Experts of a small language model.
Size: 11 layers, vocabulary 32768, 157M parameters.
Experts: 64 experts in each of 11 layers, 192 GeGLU neurons an expert, a softmax router.
Below are experts of layer 6 (counted from 0) of a mixture-of-experts language model. Rows are named gate (a neuron's input weights, with its number), up (a neuron's input weights, with its number) and show model dimensions 80-159. Each number is 200 + 20 x the weight over its row's rms, rounded and kept within 0 to 999.
Before each expert's rows: "gets" lists some tokens that make up at least twice as much of what it gets as of all text. This comes from a sample of Wikipedia text that the model never trained on. Tokens count by the router's weight.

# expert 26
gets: " of", "'s", " to", " about", " on", " de"
gate0,207,175,183,217,226,224,229,150,173,205,202,174,181,192,195,179,195,172,225,175,209,196,224,203,206,188,192,240,204,236,188,202,229,203,182,224,184,199,232,192,210,213,202,190,164,196,196,221,181,170,204,215,199,228,206,200,205,182,176,230,189,220,182,207,225,222,186,197,221,211,226,187,181,168,222,203,199,199,198,220
up0,227,229,214,185,206,215,163,232,222,224,239,188,223,237,198,185,142,225,198,207,198,198,180,181,214,193,159,211,194,178,184,208,207,204,186,194,202,192,220,208,191,195,252,190,182,195,183,186,236,184,251,181,184,197,202,180,193,206,175,233,193,201,182,201,196,215,184,184,234,237,194,227,232,176,182,196,199,180,215,184
gate1,195,205,207,194,197,186,220,191,229,217,150,215,186,183,214,180,225,194,227,161,180,213,190,221,213,190,203,215,201,193,205,206,222,213,170,197,173,235,179,187,184,199,194,210,205,196,217,201,201,213,188,205,196,232,208,195,201,232,162,187,232,221,217,186,163,199,209,216,189,207,185,190,238,192,202,226,204,225,245,205
up1,165,201,185,190,196,192,221,184,156,185,211,203,212,179,213,181,171,223,163,210,210,202,214,192,161,208,207,163,198,193,148,197,182,175,229,189,225,195,237,214,217,177,192,201,251,170,198,178,174,167,192,214,208,197,158,202,168,154,215,195,215,169,202,221,210,209,180,219,225,248,200,210,165,171,172,182,167,195,221,224
gate2,164,200,204,180,182,204,239,176,207,180,187,172,193,172,221,190,192,185,197,207,196,203,210,214,199,223,211,185,195,208,191,181,223,193,201,199,167,192,177,174,222,186,178,215,178,193,178,221,190,207,216,220,189,195,177,212,178,183,203,213,201,241,196,207,198,181,180,186,172,222,176,185,159,201,161,225,273,226,198,203
up2,187,188,216,191,211,216,235,187,232,196,230,169,181,154,219,210,190,200,175,173,202,164,223,205,194,232,180,188,207,217,216,199,223,239,235,213,171,167,189,181,210,199,188,214,203,217,219,208,216,231,207,204,180,163,178,171,216,152,190,218,184,217,218,232,196,183,220,198,159,180,195,185,177,200,181,193,235,177,190,189

# expert 19
gets: " ", " $", "$", " £", " ~", " ₹"
gate0,175,199,184,205,196,202,231,198,172,198,221,190,198,185,214,210,186,172,189,207,229,165,208,200,243,201,203,169,189,165,196,214,197,190,170,202,196,204,203,163,218,179,196,195,199,184,222,212,178,198,214,230,207,174,207,246,210,165,161,193,233,198,192,184,231,220,195,217,189,195,157,208,159,224,188,207,213,180,168,193
up0,176,183,192,195,221,179,205,235,166,211,213,183,217,168,214,181,179,167,220,196,206,209,211,205,227,204,231,220,192,188,169,196,231,169,177,205,206,217,175,201,189,198,168,212,217,171,185,200,181,226,200,226,187,167,183,199,170,211,201,222,185,202,188,194,224,208,188,220,171,210,178,191,218,210,179,212,201,205,191,200
gate1,170,197,178,210,221,208,199,189,179,214,213,210,196,180,201,184,195,219,170,229,203,199,213,212,189,211,189,194,193,199,208,204,187,202,195,231,222,216,189,196,192,196,213,203,200,197,219,177,174,224,193,185,195,204,198,195,207,182,223,156,243,188,183,175,223,218,222,196,207,159,194,215,171,181,177,180,199,183,211,215
up1,178,215,180,203,240,218,206,223,176,183,246,188,209,192,230,234,172,182,198,215,208,210,206,179,192,199,184,164,170,221,167,220,159,196,212,224,188,181,196,175,208,196,195,193,213,163,189,185,154,200,206,208,193,184,184,188,220,196,206,220,231,180,191,218,225,195,146,157,157,218,216,217,170,209,170,150,203,196,208,193
gate2,218,204,207,210,213,209,209,177,204,187,183,204,169,202,224,203,180,222,179,239,153,200,213,199,226,178,190,186,189,239,228,200,217,201,220,216,236,211,186,205,205,175,168,212,221,221,223,185,237,186,211,201,168,208,197,209,214,205,197,195,186,192,158,239,210,201,198,173,179,215,200,197,225,190,183,181,209,207,242,188
up2,238,209,191,213,238,205,209,175,234,211,185,206,210,187,217,198,194,226,189,216,179,196,225,201,234,183,176,208,194,173,212,221,170,220,217,198,228,170,172,217,221,172,176,184,206,232,176,181,199,166,188,215,188,181,197,196,213,192,193,188,209,174,185,233,186,215,184,189,190,227,225,224,202,210,158,220,194,200,217,169

# expert 62
gets: " |", ";", "|", " —;", "%;", " re"
gate0,155,199,216,199,220,171,185,184,215,164,215,185,197,192,228,195,202,210,197,180,128,218,226,164,197,188,179,239,190,225,165,202,193,218,202,192,219,211,213,214,182,209,196,216,212,180,183,194,204,199,199,197,179,222,224,192,229,241,214,203,199,194,220,206,225,207,206,201,206,213,187,164,239,228,169,199,203,189,191,182
up0,215,197,210,176,171,183,189,182,183,197,207,196,206,221,215,180,186,165,230,215,224,210,198,218,221,213,227,166,217,200,199,183,216,221,233,212,193,217,232,181,194,211,245,180,213,187,201,189,183,205,238,175,201,201,186,205,162,169,154,224,193,174,201,194,200,200,165,185,201,211,194,233,199,176,206,188,194,253,223,204
gate1,222,183,163,208,165,200,203,190,160,215,159,245,188,172,220,187,180,217,188,172,182,188,186,192,206,186,196,191,193,192,227,246,212,229,229,184,205,217,191,173,190,213,206,197,196,224,195,195,219,195,237,194,208,206,191,222,229,195,153,199,223,206,211,203,204,189,192,182,206,202,195,194,205,182,210,190,216,195,228,201
up1,205,238,218,207,152,236,204,216,191,182,173,213,186,171,200,178,202,196,195,164,193,175,202,156,187,208,214,183,162,187,205,224,208,194,219,168,200,195,170,205,205,218,182,205,177,184,176,181,221,200,222,233,241,219,191,190,206,163,162,206,224,230,222,169,201,169,217,196,190,216,188,160,245,202,194,187,241,214,178,228
gate2,164,219,184,191,173,200,224,186,201,171,172,188,197,247,228,210,219,212,169,207,201,219,185,144,192,221,204,242,213,224,232,188,200,207,185,200,186,214,162,211,183,190,165,182,183,206,233,204,239,180,199,221,214,231,246,189,186,177,200,207,160,244,204,199,217,188,203,197,208,172,206,187,221,207,175,201,237,233,216,205
up2,172,182,210,193,164,181,197,238,150,177,207,208,202,183,213,181,250,181,195,202,227,182,230,179,206,183,204,222,232,153,176,189,219,206,222,161,186,230,184,172,206,219,203,201,236,214,214,209,199,222,232,210,223,225,192,173,227,208,184,215,200,185,190,167,173,206,182,182,163,178,228,178,183,199,185,217,220,212,238,177

# expert 38
gets: " ", " up", " (", " .", " off", " start"
gate0,222,208,190,204,221,196,199,205,229,199,248,204,163,197,217,186,190,175,207,166,197,196,185,193,239,242,193,212,191,224,208,157,215,199,177,196,190,201,179,207,200,194,190,208,176,229,223,215,211,218,178,192,181,208,208,203,220,232,189,208,161,201,212,200,215,206,188,203,208,198,157,169,214,213,208,234,224,194,185,213
up0,190,235,194,201,187,212,226,212,170,230,173,198,226,189,198,225,202,217,214,216,214,207,223,214,200,177,238,187,207,185,222,207,178,200,217,179,196,190,192,189,206,212,200,215,191,162,199,220,226,208,241,205,204,167,213,215,184,188,196,196,210,191,159,213,196,246,207,194,203,204,213,204,173,217,213,169,193,165,207,223
gate1,216,195,218,179,199,195,195,204,202,205,219,184,195,161,192,183,173,184,176,204,161,232,209,168,178,185,176,219,204,233,200,159,191,207,226,215,170,174,199,198,225,189,168,213,194,209,201,208,243,178,184,171,201,224,223,178,211,192,219,214,184,196,226,197,184,221,238,189,174,221,225,193,193,185,224,183,208,160,225,240
up1,225,180,200,202,221,221,196,206,162,234,211,210,190,168,201,164,194,164,222,201,180,247,232,180,201,198,181,211,212,220,168,190,235,197,219,230,184,166,172,181,202,183,184,221,168,195,213,205,182,173,185,198,188,204,248,190,196,176,212,198,187,210,225,207,215,233,205,210,185,197,209,218,210,202,158,199,196,187,214,226
gate2,195,191,193,207,192,179,184,208,215,153,198,224,215,214,213,202,163,183,201,196,206,195,222,161,200,229,169,228,180,219,189,216,212,219,189,201,211,229,170,256,226,190,188,163,215,262,189,166,207,201,201,206,186,188,180,207,186,210,159,181,194,175,213,197,208,196,218,221,164,154,213,186,183,234,197,168,227,243,239,183
up2,202,176,195,225,197,182,186,192,213,248,189,197,202,205,191,174,217,229,198,200,209,234,210,228,198,167,213,172,208,186,235,210,202,198,221,200,177,185,200,180,191,175,215,203,188,192,255,196,189,177,218,178,202,198,211,168,208,189,171,218,208,183,173,233,197,192,159,202,219,214,175,170,226,163,198,215,149,220,209,192

# expert 54
gets: ",", " and", "),", "\"", ";", ")"
gate0,162,220,196,228,166,183,202,195,162,191,216,207,174,181,201,228,245,198,200,205,210,206,183,182,190,215,167,201,205,199,204,225,225,221,191,200,197,246,195,191,183,210,185,185,218,191,196,222,161,195,176,186,189,176,189,206,182,208,167,185,166,203,222,171,217,208,209,200,200,206,195,169,212,190,179,204,208,201,191,198
up0,188,222,203,187,179,239,169,207,206,226,174,254,186,171,182,220,183,225,191,180,233,217,198,221,213,227,195,186,233,216,163,210,191,181,208,236,240,211,171,178,204,215,199,168,188,194,174,214,187,156,194,200,205,152,184,200,200,165,229,204,205,231,186,217,182,161,197,228,188,203,221,201,185,194,196,211,194,195,200,222
gate1,202,209,195,174,181,159,177,219,166,213,165,175,252,208,175,224,162,220,215,167,235,190,189,210,193,196,243,178,199,213,196,153,179,178,233,187,198,195,185,198,180,198,193,249,227,188,195,205,205,245,176,202,236,198,197,177,186,225,188,180,198,153,190,194,197,200,205,225,197,193,191,203,216,206,160,220,194,208,220,192
up1,190,207,206,227,160,170,176,232,176,210,196,201,237,209,184,236,169,202,210,164,229,192,187,194,182,180,238,194,210,218,170,177,201,181,237,211,198,207,194,191,194,204,204,219,191,219,230,207,192,218,183,200,230,186,212,163,169,196,200,184,207,164,210,198,200,206,184,237,173,214,188,211,202,211,151,209,207,232,218,212
gate2,210,192,200,167,242,169,179,174,223,198,188,151,196,223,155,220,221,215,202,214,181,211,173,210,206,202,210,219,173,228,219,189,209,190,229,209,187,218,189,204,163,208,216,217,205,179,181,172,181,197,173,216,198,218,184,220,207,249,204,203,169,182,163,235,203,190,208,189,214,228,190,228,198,155,176,188,162,197,186,171
up2,188,176,192,199,189,197,213,199,193,222,212,197,201,202,204,185,192,232,174,202,201,188,253,239,159,189,207,174,211,202,193,186,181,153,157,181,192,200,210,193,238,203,183,169,230,194,195,214,208,212,225,164,220,167,204,165,208,165,195,197,222,206,236,180,190,212,194,218,206,130,207,180,255,232,213,205,231,211,235,207

# expert 48
gets: "1", "2", "3", "4", "0", "5"
gate0,172,186,195,189,235,165,226,184,152,148,212,202,216,207,203,215,233,203,182,206,195,171,207,176,192,205,208,188,187,183,203,212,176,201,183,204,192,202,194,223,195,194,165,250,198,150,185,205,179,206,199,190,214,201,205,222,191,216,192,199,182,173,176,197,172,204,209,233,187,212,199,182,199,214,206,168,220,195,216,207
up0,195,174,188,222,183,192,217,217,209,232,202,188,202,232,199,163,177,199,203,212,194,231,217,185,206,211,253,207,182,200,211,183,214,209,209,193,211,209,203,186,215,197,223,189,209,207,196,191,201,173,192,226,197,219,212,206,210,199,194,190,187,198,180,199,207,193,230,215,225,205,234,209,186,185,237,211,215,230,138,193
gate1,200,215,225,239,191,202,218,208,179,178,185,227,193,204,192,213,221,197,234,177,214,147,206,221,168,188,212,221,213,206,174,190,201,166,223,206,178,200,206,163,214,215,218,202,178,218,175,196,214,204,198,196,216,184,188,167,190,220,211,195,192,212,222,216,199,193,210,202,192,224,190,171,227,222,196,196,160,205,194,190
up1,219,235,193,176,180,180,154,212,168,210,242,216,228,200,180,182,184,197,202,205,196,205,161,201,205,177,207,206,222,203,215,195,189,211,172,212,206,184,199,204,191,231,192,200,218,157,164,196,142,227,224,209,217,166,204,170,217,208,189,187,208,188,188,210,188,187,191,209,193,215,194,195,197,202,199,219,207,196,205,208
gate2,192,169,185,187,193,216,225,183,202,172,160,214,190,174,224,196,210,214,212,196,180,206,195,201,192,190,213,204,207,222,191,207,231,198,205,196,209,206,183,190,197,222,212,204,200,220,207,211,240,176,195,201,203,187,181,165,222,194,184,200,198,224,200,240,202,192,213,201,223,216,219,218,230,235,190,177,194,194,208,213
up2,195,189,218,178,236,194,172,221,184,214,208,207,224,213,192,213,218,185,231,232,199,194,195,196,186,220,200,176,191,220,225,172,170,197,189,189,194,207,207,192,220,214,165,209,224,172,192,202,169,227,182,222,182,238,228,205,212,189,210,221,197,175,217,186,223,205,208,182,190,189,174,181,185,206,190,190,219,169,240,170

# expert 6
gets: "|", "-", " |", "=", " -", ":"
gate0,218,199,195,208,189,218,219,226,232,165,196,183,177,179,223,199,199,217,179,185,241,215,217,160,185,266,204,187,201,186,238,216,179,201,176,216,191,213,208,179,192,187,177,197,221,203,161,195,188,197,229,204,200,224,190,224,186,201,176,192,218,184,196,202,158,196,177,230,205,209,198,182,215,192,187,185,172,210,199,194
up0,227,169,210,173,199,232,221,223,204,166,248,232,227,219,230,163,188,213,162,199,215,217,209,202,210,216,178,172,152,211,195,191,171,191,200,199,212,176,184,161,188,221,221,192,195,210,159,208,207,204,227,229,179,236,174,199,203,197,209,201,192,183,224,204,137,175,192,180,214,213,198,177,206,199,234,184,182,189,192,190
gate1,188,217,159,194,199,221,232,199,156,196,212,215,239,197,199,195,217,227,194,192,206,201,195,236,200,215,225,184,176,215,155,163,190,177,170,224,195,231,149,197,176,187,208,218,236,190,192,167,199,209,204,212,208,200,164,180,227,198,170,201,170,168,163,233,233,185,190,184,206,190,198,194,206,211,184,191,197,201,200,193
up1,168,189,231,199,211,165,164,203,208,194,198,171,152,194,174,213,227,201,223,224,239,231,169,171,166,228,195,216,200,233,240,221,216,157,180,179,211,217,213,206,202,229,200,209,229,183,189,220,192,162,229,202,198,202,190,183,190,194,223,207,224,215,191,189,174,178,234,241,202,232,213,217,238,198,189,219,225,195,231,208
gate2,194,204,207,209,183,215,216,211,202,213,186,190,213,200,210,224,218,213,225,173,201,201,216,202,196,232,192,228,201,192,222,186,205,210,177,191,193,197,188,189,162,179,193,214,200,204,230,197,217,208,223,226,215,203,181,196,209,209,168,209,202,170,182,168,206,234,189,177,198,174,185,177,189,200,224,212,193,159,214,190
up2,255,182,183,197,211,220,197,239,192,193,188,207,214,206,202,208,196,178,212,228,211,190,203,161,237,219,192,167,210,231,195,206,196,191,220,232,216,215,205,239,196,167,192,187,190,187,187,200,173,194,180,268,189,170,168,198,203,188,210,193,204,178,206,209,245,222,178,194,213,181,165,221,205,203,152,198,228,214,184,182

# expert 46
gets: ":", "==", " /", " |", "-", "="
gate0,159,221,202,165,218,200,187,208,208,230,169,221,217,236,193,182,204,218,192,205,193,209,208,195,180,235,197,226,154,184,197,200,227,174,193,140,175,194,221,205,228,183,228,213,230,180,197,220,170,194,177,201,171,219,159,193,193,224,218,212,218,196,183,194,232,203,203,202,193,212,200,221,215,168,201,157,226,178,195,209
up0,189,157,185,201,206,191,213,161,201,185,204,182,168,183,172,195,209,249,207,196,191,200,217,213,187,194,209,170,217,185,205,236,201,192,224,230,165,202,183,189,166,214,242,220,204,170,205,237,201,226,206,221,211,214,193,197,186,218,202,211,191,222,169,183,193,196,223,186,233,178,153,196,206,222,202,200,189,177,177,240
gate1,201,180,178,207,200,159,211,227,170,213,200,132,189,164,231,204,191,216,179,185,207,185,196,237,200,206,216,231,201,189,164,187,197,193,200,238,178,228,205,164,180,221,189,171,215,235,204,221,169,167,208,219,193,171,194,186,203,218,184,175,228,191,218,208,179,228,173,213,207,184,207,194,201,187,172,214,226,209,175,198
up1,217,199,205,217,190,189,212,240,199,228,211,138,213,201,205,207,184,219,192,180,202,215,171,187,192,195,196,209,188,185,197,209,201,163,192,201,200,211,207,171,181,193,200,164,219,220,223,208,174,154,190,223,199,182,193,187,206,223,178,182,211,195,176,212,157,234,199,207,208,207,188,200,205,162,208,224,222,187,200,162
gate2,207,229,190,198,204,191,222,156,207,200,227,192,204,194,210,188,192,206,169,193,189,206,213,179,176,223,185,193,162,222,177,187,188,203,209,193,188,232,179,192,221,222,212,184,172,196,178,220,159,230,193,203,156,200,179,157,218,178,151,175,221,217,221,177,231,178,194,218,205,177,174,194,234,198,189,209,204,210,159,242
up2,182,203,142,175,220,168,217,189,211,206,201,201,211,205,216,203,192,237,178,185,200,199,201,193,153,220,176,215,159,241,177,179,176,217,192,175,204,200,179,216,207,200,202,209,205,219,179,227,205,196,218,202,180,191,195,196,199,186,189,167,223,199,209,185,234,184,178,216,173,190,212,213,204,163,218,207,192,205,193,238

# expert 21
gets: " the", "'s", " his", "The", " The", " its"
gate0,183,230,221,191,167,210,196,202,213,185,215,220,191,225,194,172,167,186,198,190,212,189,231,230,227,188,152,188,180,178,190,166,208,208,152,223,185,173,206,233,254,201,208,153,142,206,177,187,197,215,157,195,239,215,199,199,200,197,223,200,171,202,209,176,181,223,242,213,206,218,241,200,182,194,225,173,185,185,197,214
up0,218,197,222,198,180,179,201,195,245,192,164,184,202,236,194,181,226,214,163,171,223,189,207,226,208,176,214,184,216,203,228,190,210,217,201,201,195,212,202,170,226,193,210,215,168,219,208,198,219,208,176,201,201,198,227,183,219,208,205,204,232,217,208,164,195,184,185,219,197,196,226,171,207,234,194,236,219,211,217,184
gate1,179,188,210,229,211,219,198,170,202,205,212,168,172,210,178,196,217,197,234,229,151,217,156,207,211,203,232,208,189,199,237,191,198,206,201,209,167,201,216,202,204,220,201,163,187,211,217,197,218,203,224,187,235,202,217,236,193,150,218,183,183,213,193,193,247,195,178,204,198,205,185,254,187,188,209,207,201,182,183,184
up1,207,218,165,170,185,164,218,204,207,166,198,241,192,225,210,226,192,207,182,161,217,177,229,182,204,203,170,212,211,237,181,224,201,215,226,208,222,214,199,183,207,204,187,214,186,212,217,198,196,234,162,220,176,210,185,208,245,211,197,198,188,189,206,182,177,216,221,203,183,197,223,214,186,206,206,182,187,213,193,236
gate2,221,226,233,219,167,197,226,201,225,214,221,197,165,153,186,221,216,213,207,225,194,194,201,227,199,182,194,184,177,178,215,213,172,208,209,204,221,195,187,165,223,210,192,165,198,195,192,237,212,187,177,174,233,188,202,164,215,178,199,166,207,212,209,183,208,208,179,207,181,176,238,191,187,208,254,232,193,211,208,189
up2,200,179,183,222,182,196,226,177,181,177,175,174,185,194,204,205,161,204,215,213,194,197,205,211,207,195,176,184,200,196,173,202,217,171,236,199,164,223,191,215,217,195,188,209,201,161,201,197,211,223,176,197,208,230,192,225,223,181,209,201,221,217,195,192,223,165,183,186,191,201,194,204,202,163,189,163,189,203,222,222

# expert 55
gets: "0", "1", "2", "4", "8", "7"
gate0,155,200,207,209,213,203,194,212,165,197,192,164,216,182,212,209,217,197,184,187,198,179,207,185,152,211,234,212,204,163,214,180,220,194,184,183,200,187,199,210,173,199,212,200,218,171,239,185,216,200,192,188,209,186,220,215,209,193,230,204,237,219,201,178,196,164,216,150,184,211,211,195,190,204,217,220,216,183,223,180
up0,216,221,223,196,184,233,166,183,210,189,203,192,226,184,199,230,234,245,186,251,202,224,230,201,202,212,174,239,199,199,220,186,207,201,216,171,180,199,172,189,205,230,183,211,191,217,198,209,206,209,184,209,208,161,180,188,182,186,187,219,184,206,149,183,203,185,151,221,225,198,183,150,183,179,157,205,210,208,164,192
gate1,238,222,198,213,174,210,197,228,198,214,221,178,172,195,196,190,192,194,189,176,209,199,194,208,189,207,221,184,199,200,220,217,195,197,213,197,218,176,194,211,200,208,197,186,211,214,197,186,210,206,169,179,152,175,188,199,198,190,230,185,187,200,231,192,200,177,227,183,201,244,239,218,184,197,207,233,186,179,188,245
up1,229,207,197,225,191,240,211,217,171,174,229,194,181,224,195,212,179,204,207,196,208,209,201,158,214,187,203,162,232,178,186,190,232,199,186,236,202,194,171,193,184,214,179,189,181,175,215,188,204,232,182,174,216,218,148,200,216,215,196,203,164,198,238,199,210,188,214,175,142,199,217,237,197,176,191,217,181,204,200,211
gate2,219,202,200,165,215,224,213,172,223,222,205,223,217,190,166,198,204,183,173,150,199,183,214,205,215,204,199,204,181,181,210,215,205,183,245,226,180,180,199,208,217,185,192,193,160,200,195,169,210,161,221,180,223,201,174,203,205,193,198,208,184,216,209,165,208,239,204,207,154,210,222,173,141,203,215,213,203,182,202,227
up2,189,242,212,222,186,193,176,236,212,192,197,185,164,189,221,210,227,179,222,242,224,186,201,152,191,211,206,217,209,258,180,190,188,206,205,211,182,248,219,231,214,196,196,235,188,183,219,209,201,204,181,219,191,186,186,206,195,196,196,201,205,175,204,198,200,225,196,211,187,205,197,203,227,236,211,188,205,185,211,199

# expert 61
gets: " in", " at", " on", " of", " into", " during"
gate0,194,186,195,223,208,216,181,176,188,209,186,216,205,192,182,176,194,203,192,178,196,165,182,187,193,187,173,211,207,171,204,201,222,237,171,191,174,241,212,195,161,215,202,185,157,177,164,216,174,204,185,146,183,225,197,188,219,189,193,183,240,220,268,224,178,175,204,200,213,167,208,200,177,184,204,184,177,183,198,191
up0,225,173,222,193,209,173,179,204,187,227,187,218,173,200,191,188,197,173,185,183,204,241,196,194,197,210,185,167,197,205,220,170,203,195,198,193,204,209,236,231,245,172,210,201,184,186,188,173,213,139,207,194,228,180,224,208,187,221,237,181,224,220,222,184,187,169,183,203,226,237,176,176,210,189,220,207,191,219,212,212
gate1,179,199,216,189,200,183,193,182,196,198,191,181,212,157,235,199,146,186,202,201,197,183,198,166,219,222,190,173,207,181,182,212,210,235,231,194,190,248,236,191,201,187,246,191,216,195,220,192,203,225,226,196,166,202,182,210,186,202,208,191,190,202,236,180,193,229,175,180,188,198,180,217,215,186,202,199,234,202,160,211
up1,190,199,210,186,203,225,218,218,185,182,205,187,213,161,214,181,181,204,197,190,228,231,205,196,203,189,204,214,226,187,195,226,188,209,200,203,174,209,176,162,165,237,207,183,247,201,199,183,199,208,213,225,194,188,186,211,181,235,220,191,202,206,226,183,177,212,232,184,174,200,203,169,200,227,175,203,194,216,205,235
gate2,227,210,225,206,191,204,201,213,208,194,196,217,227,200,205,162,203,173,175,217,201,200,154,190,223,203,187,206,174,212,192,211,226,204,179,178,210,161,197,208,201,196,179,205,200,196,187,224,213,210,172,186,197,237,199,202,187,199,187,186,179,195,192,227,196,218,221,193,189,171,161,212,159,179,182,198,222,207,175,206
up2,199,235,176,194,203,191,207,225,167,203,182,196,213,208,186,200,201,184,195,179,199,205,233,153,187,215,182,204,188,188,182,177,182,209,232,182,166,193,198,210,210,187,225,169,191,189,191,134,193,166,200,208,162,201,208,210,214,190,230,216,193,198,174,206,208,213,198,190,224,217,190,221,223,206,219,143,200,179,195,183

# expert 33
gets: " |", ";", " –;", ");", " who", " —;"
gate0,162,220,171,178,205,222,211,214,181,193,210,216,177,202,179,197,190,218,188,188,190,183,240,206,175,235,167,201,145,204,217,192,157,204,226,193,207,235,197,171,166,231,208,173,232,179,176,206,175,223,192,178,200,190,143,172,220,206,198,210,195,207,206,233,207,213,176,210,156,240,201,211,211,191,200,193,214,219,239,193
up0,202,175,225,214,186,196,198,172,212,199,200,169,201,211,214,194,185,200,219,208,206,194,179,193,210,173,219,192,240,206,177,217,220,191,170,227,205,160,233,207,221,175,193,226,180,208,205,181,212,209,212,202,179,199,252,219,186,189,177,191,220,226,192,180,190,171,210,206,236,166,215,229,180,198,194,197,186,190,164,219
gate1,189,204,192,198,182,190,200,254,202,193,190,214,201,212,190,196,211,204,213,194,163,208,191,200,180,213,223,153,195,209,207,215,161,185,208,214,231,187,228,227,194,200,196,193,196,191,200,229,229,247,207,190,191,147,195,176,185,206,226,187,217,198,180,179,188,214,222,233,191,249,185,225,237,173,213,196,219,211,210,212
up1,189,194,196,201,230,178,197,186,171,233,211,209,186,188,213,202,175,196,208,200,208,200,202,211,231,192,187,213,210,227,171,180,215,219,207,217,158,220,173,196,218,213,177,234,215,183,193,178,169,161,166,196,204,206,188,204,219,214,191,207,187,187,204,207,203,218,177,154,209,147,189,205,173,233,179,194,198,206,201,173
gate2,178,201,210,216,169,190,158,197,201,196,196,198,192,188,202,184,251,204,222,201,179,219,225,225,212,223,220,195,205,201,197,176,202,212,189,207,218,179,196,218,231,213,184,163,168,204,191,233,192,194,171,200,197,213,201,209,223,234,185,178,201,222,231,185,204,187,197,194,187,180,221,172,181,191,201,235,211,181,172,215
up2,210,189,181,209,172,230,194,196,200,197,204,220,175,169,246,185,199,201,184,228,183,214,211,217,217,216,231,209,208,185,216,203,190,202,183,259,214,192,188,222,205,200,201,176,203,199,193,225,194,219,204,204,194,220,173,219,214,224,199,172,216,213,204,220,225,190,177,170,185,159,199,164,174,195,203,221,198,189,193,200